{
  "num_hidden_layers": 8,
  "router_score": "softmax",
  "lr_router": 0.000189,
  "optimizer": "soap_variant"
}
Below are experts of layer 3 (counted from 0) of a mixture-of-experts language model. Rows are named up (a neuron's input weights, with its number), down (a neuron's output weights, with its number) and show model dimensions 0-127. Each number is 128 + 32 x the weight over its row's rms, rounded and kept within 0 to 255.
Before each expert's rows: "mostly gets" lists some tokens that are sent to it at least half of the time; "comes before" lists some tokens at least twice as common just after its tokens as in all text. This comes from a sample of Wikipedia text that the model never trained on. Tokens count by the router's weight.

# expert 1
mostly gets: ".", " .", " although", " Saint", " Fin", " however"
comes before: "\n\n", " The", " He", " In", " It", " This"
up0 [138  93  97 162 169 224  70 146 149  84 122 215 121 151 178 112 150 108  94 132 179 128 134  74 146 163  92 139 135 134  86 107 120  95 113  67  88 132 154 103 129 186 119 159 182 114 129 102  80 155 109 126 139 100 113 104  95 133 217 132  73 176 163 109 160  76  78 126 140 144 163 122 134  97 144  82  97 130 103 184 161 166  96 116 137 134 145 163 156 130 115 108  84 129 107 120 160 106 126 105 146 134 164 145 125 118  93  98 161  49 158 132 125  94 134  75 108  93 139 139 169 102 145 109 138 166 150 121]
down0 [158  97 164 225  93 124 100 153 142 121  78 104 121 157 130  89 140 131 115 112 103 153 120 181 165 145 108 113  32 136 155 130  85 127 135 121 124  88 115 126  76 149 126  95 131  74 107 112 100 112 148 127 128 118 192 124 156 129  94 136 130 127  75 113 109 108 140 149 204 190 147 127 146 122 126 155 131 144  99 167 167 125 113 122 134 162 191 136 141 104 133 181 110 125 152 126 125 127 109 139 147 169 110  89 125 149  80  99 174 102 136  93  81 175  89 100 131 116  78 126 194 178 130 202 164 183 207 135]
up1 [110 154 163 121 129 155  61  95 148  98 168 129 214 138 152 106 156 167 172 151  86  92 137 116 135 109 188 124  85 148 104 119 147 143 141 137 104 122 121 133 131 129 101 126 155  92 111 118  80 101 123  78 181  66 144  98 191 161 128 115 151  93 163 104 144  65 111 110 126 128 157 149 133 125 106 111 108 161  94 126  90 145 102 182 108 154 117 167 138 150 154 148 121  96 125 145 173 148 156 134 194  94  84 132 130 171 112 130  69 179 119 139 118  92  57  72  74 125  78 146 125  66 148  75 127  85  84 115]
down1 [ 90 144 133  99  74 152  77  76 181 160 127 144 101 129 137 131 169 138  97  75  79 145 105 129  86 124 111 114  81 185 127  65 130 103 108 129 141 110 132 104 111  76 107 125  88 101  93 142 142 142 101 139  95 160 177  80 130 175 113  72 150 108 134 123 105 126 150 139 126 129 128  79 141 148 136 126 152 158  57 113  83 184 124 139  77 201 177 117 126 200 143 147 111 113  87 127 148 110 137 195 160 207 151 120 152 127  87  87 148  93 146 148 148  89 150 149 142  79 186 130 207  78 155 115 138 148 141 142]
up2 [ 85 182 105  56 118 132 118 129  59 152 119 105  99 170 132 127 105 154 146 109 172  94 118  90 146 121 113 114 104 127 164 200  78 129  97 152 124 134 130 104 107 153 119  75 104 207 121 131 172 109 124 117 132 166 135 122 110 127 151 128  59 116  92  95 135  92  95 109 117 139 156 188 148 139 130 112 140 137 102 124 143 119 111 118 141 119 173 119 147 142 117  89 120 178  88 149  93 139 142 188 185 145 136 116  87 180 153 167 112 167 140 128  98 136 170 158  77 109 169  93  99  88 112 130  59 156 151 115]
down2 [124 106 168 153 184 142 131 103 111 127 143  90 126  92 155 128 107  39 110 158  78 100 124 139 167 140  91 128 147 127 116 166 164 165 129 120  95  85  77 144 117 156 120 130 140 128  97  96 124 120 105 119  96 102 140 119  68 114 110  86  79 163 194 107 108 104 116  87  66 101  79 136 133 120 180  65  94 150 153 119 164 103 119 163  92 138 134 116 121 128  74  98 147 134 129  92 150 151  98 141 150  66 158 104 165 100 139 148 125 126 174 170 162  94 170 131 113 115 161 133 125 134 141 182 118  88 148  80]

# expert 25
mostly gets: " co", " inter", "_", " Lo", " −", " Pri"
comes before: "|", "-", "{", "1", "2", "L"
up0 [114 166 147 133  68 122 135 108 107 126  90 108  95 156 150  99 123 159 144 147 123 127 135 142 146 157 152 115  42 105 147 103 112  87 115 103 187 176 114 142 130 167  77 125  99 120 140 160 102 157  96 167 171  89 153  93 155 124 121 134 137  86 115  80 145  84 147 108 112 131 211 142 164 123 155 151 161 168 104 120 117  98  93 142 170 138  85 120 124  86 109 104 152 160 158 131 180 157 146 192 115 170 125 119 100 131 146 120 121 122  70 128 130 130  85  49 110 142 170 123  58 125 112 138 161 133 124 137]
down0 [ 84 143 113 164 154 132 184 129 151 111 108  87  99  67 145 122 137 144 126 187 168  89 108 112 166  69 134 100  97 153 189 195 176 120 111  82 193 129 172  64 141 138  90 117 124 155 186 133 120 135 171 164  86 156  93 133 145 113  91 123 163 105 121 162 106 162 139 100 101 172 135 158  50 116 149 181 105 147 104 103  74 144 152 175 178 178  83  93  87  85 130 135 128 133 203 138 150 156 176  98 125 100 119 144 129  98 122 178 169 133 171 107 162 150  97 117 123  79 130 120 129 101 142 158 209  93  87  76]
up1 [139 112 168 146 143 105 133 133  60 133 140 139 110 150 161 196 142 139 119 135 172  98 190 194  88 184 146 154 104 234 120 127 179 122 167 102 153 121 167 174 113 149 146 111 122  78 118  87 141 169 150 148  88 113 147 128  65 105 113 164 127 130 125 123  88 162 131 116 133 133 129  83 160  82 115 166 110 158 126 159 107 158 131  73 114 138  59 157 121  49 129 164 169 181  82 125 148 119 101 157 142 161 135 118 131  90 114 127  94 142 112 149  99 113 172  48 104 138  62 122 152 197 144 148 157  61 107 115]
down1 [ 98 191 112  90 201 124 124 174  95 113 138 140 121 106  80 176 159 153 107 159 130 142 123 112 145  71  87  71  82 130 154 120 102 118 187 122  97 108 133 125  70 145 132 177 170 145 115  61 121 133 110  88 138 128 113 106  89 135  83 139 126 109 111 146 148 108 100  75 130 155 153  74 103 163  89 160 160  87 131 128  98 146 133 129 139 115 131 106 160 145 185 134 155 166 107 131 190 110 113 144 181 157 165 167 147  80 136  96 165 162  73 161 156 113 123 115 165 165 103  86 187  86  93  72 179  89  66 145]
up2 [101  51 124  97 159 149 133 149  97 120 114 115 117  95 134 110  89 146  62 140 135 143 137  97 144 140 130 185 117 124  85 123 107 121 188 133 143  97 130  89 128 122 136 142 115  81 150 119 106 106 192 147 129 103 126 110 126  74 161 127 142  83 115 151  99 100 125  66 179 143  94 135 135 171 151 142 109 216 121 122 164 118 105  95 127 131 120 147 107 194 105 138  94 116 119  68 110 151 137 178 112 155 182 140  96 149  95  77 135 141  82 145 128 126  87 117  89 164  84  72 154 196 137 117 156 125 120 107]
down2 [110  98  94 170 134 125 125 164 134 115 135 154 202 137  61 138 166 181  78  89  74 131 101 110  59 119 104 142 150 142  95 139 148 223 106 101 131 143 119 103 114 143 152  71 116 148 104  62 161  75 116  96 189 109  60 122 133 133 165 115 175 107 117 163 142 102 100 122  74 210  61 128 115 113 110 122 122 102 124 100 137 152  85 134 103 128 114 130 137  77 136 147  60 150 120 175 114 134 135 121 104 170 103 122 161 166 121 113 122 114 125 107 124 135 135 128 181  99  88 185 153 106 170 167 100 122 146 104]

# expert 21
mostly gets: ")", "]", "}", "n", "om", "bi"
comes before: " |", "\n", ",", ";", " (", " is"
up0 [125  95  91 151 102 117 142 169 166 122 103 147 188  30 191  96 179 145 171 147 140  86 121 189  63 114  76  85 165 123 146 189  88 172 132 152 169 196 134 141  63 116  80  92 142  91 171 146 133 132  55 113 122 170  77 142 119 141  83 120 161 145  99  97 156  52 128 129 174  82 104 166  82 163 104 120 147 139 100 125 134 157 119 171  99 100 153 124 148 136 162 120 117 165 164 113 125 166 134  98 108 133 197 122  95 100 181 110 143 116  87 113 225 105 105 128  98 182 127  83 122 153  89  93 104 152 152 131]
down0 [118 108 108 146 143 152 186 168 137 143 125 126 117 177  86  46 156 143 132 150  39 112 113  86 101  76  90 141 129 117  96 148 125  98  82 111  84 148 174 160 136 137 110 137  77  86 139 158 119  50 118 147 138 130 126 210  96  85 118 125 109 172 144 103 133 159 173 154 164 156 115 123 118 150  99 139 138 169 139 164 159 183 110  89 102 179 126 156 112 114 215 135 138 155 135 132  84  88  82 159 152 121 141 122 202 125 120 124 167 160 115 118 152 192  73 101 161 208 108 129  94 192 126 163 150  98 147 147]
up1 [141  61 145  81 181 155 114 172 151 128 137 103 160 126 142 160 134 154 103  99  85 123  99 103 117 136 125 137 120 120 134 166 224 156  82 107  94  78 121 134  87  77 198  96 143  92  64 137 156 108 165  92 147 160 114 132 155 136 146 159 110 145  98 127 160 126 127 153  85 117  63  51 112  93  76 146 106 131 119 103 107 144  94 173 155  81 130 112 117 107 149 104 177 122  86 122  79  61 161 111 113 151  69 129  59  69 112 136  88 154 150  89 157 124 139 125 121 131 134 122 167 133 142 108 111 170 171 175]
down1 [132 139  56 172 112 151 141 135 142 113 103 144 182  70 146 138 119 122 178 123 151 113 177  81 136 166 146 149  75  83 108 174 126 168 113 100  92 104 113 174 166 156 107 105 138 140 122 186 103 136 125 127 150 140 142 153 131 153 136  81  93 128 123 117 161 135 101  65  77 148  86 100 101  94 160  85 121  62  91 129 169 117 129  54 216 116 131 108 110  96 136 103 167  75  85 153 115 139  93 219 138 134  97 165 155 140 122 149 133 160  89  96 146 111 116 141 140 108  90 111 122  97 110 135 137 141  70 151]
up2 [123 137 123 143 174  97 154 160 179 180 176 158  76 157 113 173 116 172 120  85 134 112 163 120 103 120 105  90 155 148 126 108 179 188 128 129 139 142 146 139 145 127 172  78 141  77 152 179  53 100 144 146 157 137 153 122  89 100 156 103 148  93 158 145  97 166 171 122 139 152 134 132 119 132 111 113 134  96 154 154 126 143 169  60 179  95 103 114 103 116 107 120 168 136 143 116 132 171  91 125 122 145 163 208 135 112  91 155 167 154 147 103 143 116  92 134  93  88 152 155 154 151 121 170 135 141  62 126]
down2 [161 131 159 175 122  86 143  92 154 114 115 131 163  87 114 112 120 140 151 134 134 144 115 134  64  52  85  75  78 147 121 182 152 116 108  96 109 165 124 144 172  88 190 127 134 132 105 130  79  82 125 117 102 121 155 191 152 166 123 112 136 133 159 166 159 148 137 148 110 120 106  76 159 131 159 198 164 165  71 116 140 181 179 130  96 116 149  56 135 146 113 139 188 111  96 143  91 110 148  68  78  96 135 135 125 140  77 140 135 120 126 122 128 140 127 110  74 102 172 109  73 185 110 163 111 108 128  82]